Experts of a small language model.
Size: 13 layers, width 192, vocabulary 8192, 46.4M parameters.
Training: a variant of SOAP for the experts, 333M tokens.
Below are experts of layer 5 (counted from 0) of a mixture-of-experts language model. Rows are named gate (a neuron's input weights, with its number), up (a neuron's input weights, with its number) and show model dimensions 96-191. Each number is 200 + 30 x the weight over its row's rms, rounded and kept within 0 to 999.
Before each expert's rows: "mostly gets" lists some tokens that are sent to it at least half of the time. This comes from a sample of Wikipedia text that the model never trained on.

# expert 40
mostly gets: "ry", " horse", "ge", " works", " Hel", " law"
gate0,155,179,197,205,181,191,167,210,196,195,218,199,227,163,198,181,250,207,209,216,176,212,186,186,131,224,236,179,177,213,206,176,209,207,254,224,148,230,172,162,217,160,239,259,167,233,209,221,196,240,262,248,196,191,193,176,167,245,185,253,263,175,137,234,216,233,198,203,246,211,185,142,146,217,221,225,198,205,184,188,159,223,196,224,210,222,179,205,193,256,210,226,167,259,165,155
up0,185,214,257,191,203,188,143,217,180,203,224,176,223,174,191,199,236,168,191,199,206,206,214,183,163,189,186,167,174,164,197,201,238,153,232,227,164,165,198,184,156,172,205,209,163,187,218,199,190,235,224,218,157,163,188,176,102,246,213,254,233,187,179,238,251,218,231,188,240,264,193,175,159,218,233,247,199,183,207,225,142,211,161,214,170,235,177,198,217,218,219,196,188,192,114,176

# expert 63
mostly gets: " due", " different", " said", " similar", " returned", " given"
gate0,214,200,241,215,246,199,182,174,202,267,169,211,241,190,196,220,222,240,199,180,213,224,180,130,153,225,219,213,250,183,223,190,196,175,254,156,211,231,239,237,219,193,182,208,195,174,274,227,185,200,233,203,203,218,272,202,171,202,229,171,212,216,212,182,217,224,196,204,206,230,217,309,171,200,126,209,198,205,245,186,201,194,220,197,182,175,191,139,222,198,203,221,221,187,170,183
up0,192,208,227,189,218,144,148,182,237,212,183,212,220,172,215,243,237,268,218,181,207,207,170,156,192,194,237,201,180,200,237,210,229,170,235,223,254,193,179,205,201,210,200,185,173,145,233,219,183,216,234,251,234,189,222,168,185,240,229,171,202,200,181,179,206,202,185,149,233,205,162,257,182,237,146,183,198,243,176,238,197,143,222,206,224,187,213,171,226,189,182,237,218,173,146,282

# expert 39
mostly gets: "op", " Sub", "rop", "ub", "rap", " top"
gate0,171,168,241,189,217,187,171,194,168,157,202,224,194,153,195,236,215,196,215,227,201,170,206,165,222,210,226,206,251,202,171,192,242,165,200,228,180,225,177,204,213,210,172,134,196,217,249,208,216,224,227,200,191,222,274,224,188,249,178,199,232,228,179,249,165,250,171,186,192,176,158,242,185,208,206,221,274,172,235,195,233,174,199,169,182,173,192,197,195,199,171,227,219,232,212,210
up0,197,181,203,235,188,208,206,246,209,209,172,228,195,210,156,201,215,209,203,209,251,158,147,194,196,195,205,171,194,211,221,241,163,192,233,170,163,235,178,181,215,194,177,205,195,183,193,146,266,189,174,153,121,172,232,180,199,186,183,171,261,220,173,220,162,249,204,169,199,215,191,229,192,228,154,173,204,195,274,211,201,199,190,183,212,208,180,214,218,206,132,185,221,176,195,243

# expert 11
mostly gets: "red", "ted", "ally", "ed", "ated", "led"
gate0,192,218,244,184,244,177,199,261,196,183,146,156,170,226,211,212,243,201,199,208,219,167,226,220,178,176,262,193,172,207,189,280,198,170,175,181,230,218,200,203,197,195,174,237,183,270,241,208,222,181,208,192,201,225,221,189,192,220,194,166,204,123,161,185,209,275,208,137,255,230,209,218,184,144,192,182,180,211,198,208,218,230,203,193,155,192,158,216,180,254,179,214,260,217,191,225
up0,163,239,261,197,239,190,196,244,187,186,126,168,207,218,218,201,258,209,203,225,245,181,221,228,174,157,231,188,125,199,206,283,184,168,217,175,209,233,186,211,188,177,163,236,193,246,219,202,217,227,203,200,197,219,213,203,209,180,191,147,191,150,155,186,200,296,212,139,252,203,234,214,176,139,187,191,168,207,164,197,222,191,193,207,171,171,171,225,177,232,158,203,231,211,194,238

# expert 66
mostly gets: "ories", "ms", "its", "ping", " facilities", "ities"
gate0,260,161,180,222,193,228,185,169,218,186,230,205,252,198,175,186,201,269,185,244,205,154,204,288,187,202,227,187,161,187,233,194,209,160,218,142,278,224,217,192,232,155,224,157,193,201,210,196,220,170,188,205,153,202,189,234,200,253,176,196,184,233,212,221,189,240,233,241,188,226,226,215,167,204,180,198,178,199,144,208,201,195,227,184,216,197,213,187,213,152,179,174,282,219,186,221
up0,243,222,190,219,193,140,179,196,193,177,174,214,228,137,210,149,242,246,210,187,213,190,193,187,218,205,184,233,292,170,200,210,207,189,211,226,179,197,155,162,144,202,214,226,176,206,225,166,188,242,201,127,238,197,212,163,201,186,196,131,170,206,222,171,203,178,188,158,215,206,153,275,258,209,214,165,206,177,223,130,226,213,148,185,212,213,201,181,193,223,228,169,150,208,143,146

# expert 23
mostly gets: " been", " became", " made", " used", " played", " won"
gate0,233,177,197,190,199,151,137,222,186,227,191,270,198,155,206,183,196,257,193,166,194,209,159,170,208,193,213,189,223,160,196,171,189,228,207,227,176,143,195,213,203,227,177,297,218,219,169,227,228,213,187,239,237,191,201,174,197,245,202,147,187,191,190,126,239,206,169,185,204,194,198,149,245,177,185,300,220,203,251,198,175,237,218,215,181,182,201,172,200,203,213,179,224,212,242,262
up0,236,194,208,176,168,167,167,197,212,204,203,233,209,207,173,139,173,247,204,154,209,206,154,193,218,215,204,182,216,157,219,177,215,215,197,190,199,173,221,164,259,211,185,313,187,237,189,207,239,226,194,257,260,189,183,198,213,225,196,194,199,207,199,147,248,208,188,197,221,216,221,195,239,187,124,258,217,222,220,239,211,233,181,185,181,197,203,158,176,178,212,211,189,236,228,225

# expert 85
mostly gets: " name", " genus", "e", "family", " girl", " tree"
gate0,194,153,254,189,164,178,229,179,249,158,231,181,220,165,180,200,228,179,229,152,169,247,207,255,191,180,192,136,182,203,146,230,255,194,179,195,212,192,240,226,184,198,202,185,200,185,231,200,206,187,218,232,210,200,221,210,160,221,192,231,254,220,170,216,194,204,220,170,259,183,187,218,145,207,144,232,153,185,163,148,204,224,197,196,190,198,188,200,202,224,189,222,241,262,219,150
up0,172,252,163,225,225,187,197,245,134,257,181,235,192,213,263,244,195,213,182,218,212,178,217,139,173,135,217,211,198,197,209,156,154,192,203,183,172,176,153,176,194,204,175,219,251,180,212,181,203,239,186,212,235,183,180,193,218,189,210,183,130,197,165,269,259,220,221,201,195,190,221,199,192,145,255,178,210,172,201,235,190,214,213,219,214,170,223,232,184,246,169,205,179,151,223,210

# expert 14
mostly gets: " football", " Championship", " Player", " tournament", "finals", " playing"
gate0,136,211,221,224,188,197,233,194,169,196,177,248,218,155,258,200,234,195,210,248,192,217,191,216,180,203,243,170,224,232,214,203,204,89,208,200,212,221,181,271,181,180,165,206,136,224,215,189,185,199,197,242,198,210,193,222,164,190,215,188,225,195,170,226,230,251,227,180,199,191,233,195,208,160,197,227,158,238,223,191,150,180,165,194,176,202,237,180,187,191,192,249,166,260,196,189
up0,266,183,207,209,265,175,169,245,224,216,232,207,186,260,152,206,180,208,205,145,213,139,191,159,232,188,212,192,170,157,189,175,167,281,185,234,202,167,200,146,198,209,250,240,219,181,175,189,245,223,221,196,202,178,212,207,237,220,175,223,168,206,251,184,147,169,151,258,216,232,157,150,200,228,167,201,201,147,211,238,254,221,215,195,207,188,204,219,222,214,189,173,215,191,214,198

# expert 12
mostly gets: ")", "]", "}", "”", " medal", "\""
gate0,167,180,219,203,174,206,215,166,175,171,205,198,221,221,201,174,181,191,208,200,229,151,278,208,239,182,199,206,234,200,243,255,207,163,149,193,203,224,219,233,205,188,178,226,232,210,162,200,269,185,190,182,237,208,207,210,153,218,145,193,209,243,202,185,199,205,223,172,187,223,214,191,206,190,184,197,229,226,196,201,201,181,162,246,114,148,188,185,164,186,140,209,188,252,146,235
up0,200,207,207,195,253,192,201,177,206,186,178,196,167,180,184,216,212,131,217,155,201,215,177,179,216,229,188,174,180,214,175,198,193,182,217,200,207,196,143,218,271,176,218,155,182,178,201,197,176,185,194,183,154,236,182,189,237,219,248,188,212,175,184,252,183,169,187,201,211,170,180,214,214,239,206,173,114,184,192,176,169,254,243,170,249,279,234,188,278,204,212,201,212,135,205,125

# expert 33
mostly gets: "pe", "ume", " Name", " theme", "side", " Age"
gate0,176,192,224,205,178,255,228,206,161,173,238,165,211,215,152,222,242,192,261,202,172,125,184,191,227,230,207,205,252,208,209,160,190,206,196,251,219,232,214,213,205,191,185,210,140,232,140,148,145,274,256,221,180,211,158,246,164,214,202,174,225,238,233,199,228,236,217,212,188,186,219,160,218,198,167,230,226,212,171,205,209,215,160,203,187,177,216,195,225,209,235,199,178,197,189,222
up0,224,189,181,156,230,223,195,202,223,211,194,235,196,173,195,204,168,206,133,193,242,232,169,212,200,232,187,198,132,241,205,226,179,180,220,193,181,210,207,247,189,204,199,219,258,189,250,250,216,197,138,213,185,168,224,144,164,203,165,221,203,159,175,190,165,191,218,171,185,230,177,217,168,202,267,164,212,134,186,173,199,172,236,179,219,229,173,173,136,219,174,200,216,209,199,185

# expert 35
mostly gets: "r", "t", "d", "ad", "n", " Bud"
gate0,169,224,206,200,239,182,200,199,234,158,200,203,241,201,213,220,209,185,201,194,169,164,202,259,189,237,198,211,161,206,232,219,193,175,178,172,179,226,223,254,211,195,213,216,247,214,202,211,253,228,190,219,221,199,187,128,165,186,203,223,230,219,206,217,266,197,223,164,199,167,146,177,179,177,198,197,240,216,175,199,216,181,217,230,199,202,229,167,183,206,184,215,237,249,190,166
up0,182,192,219,204,189,216,258,225,217,178,228,193,220,195,162,234,164,160,178,165,172,203,155,202,184,199,193,202,217,172,230,183,192,217,156,196,239,206,216,214,160,191,207,246,194,238,200,209,203,193,191,183,199,231,242,147,210,214,205,192,210,181,185,207,219,207,251,187,113,168,157,101,220,157,193,223,220,210,233,201,206,143,202,223,213,195,193,138,157,212,169,228,210,192,102,223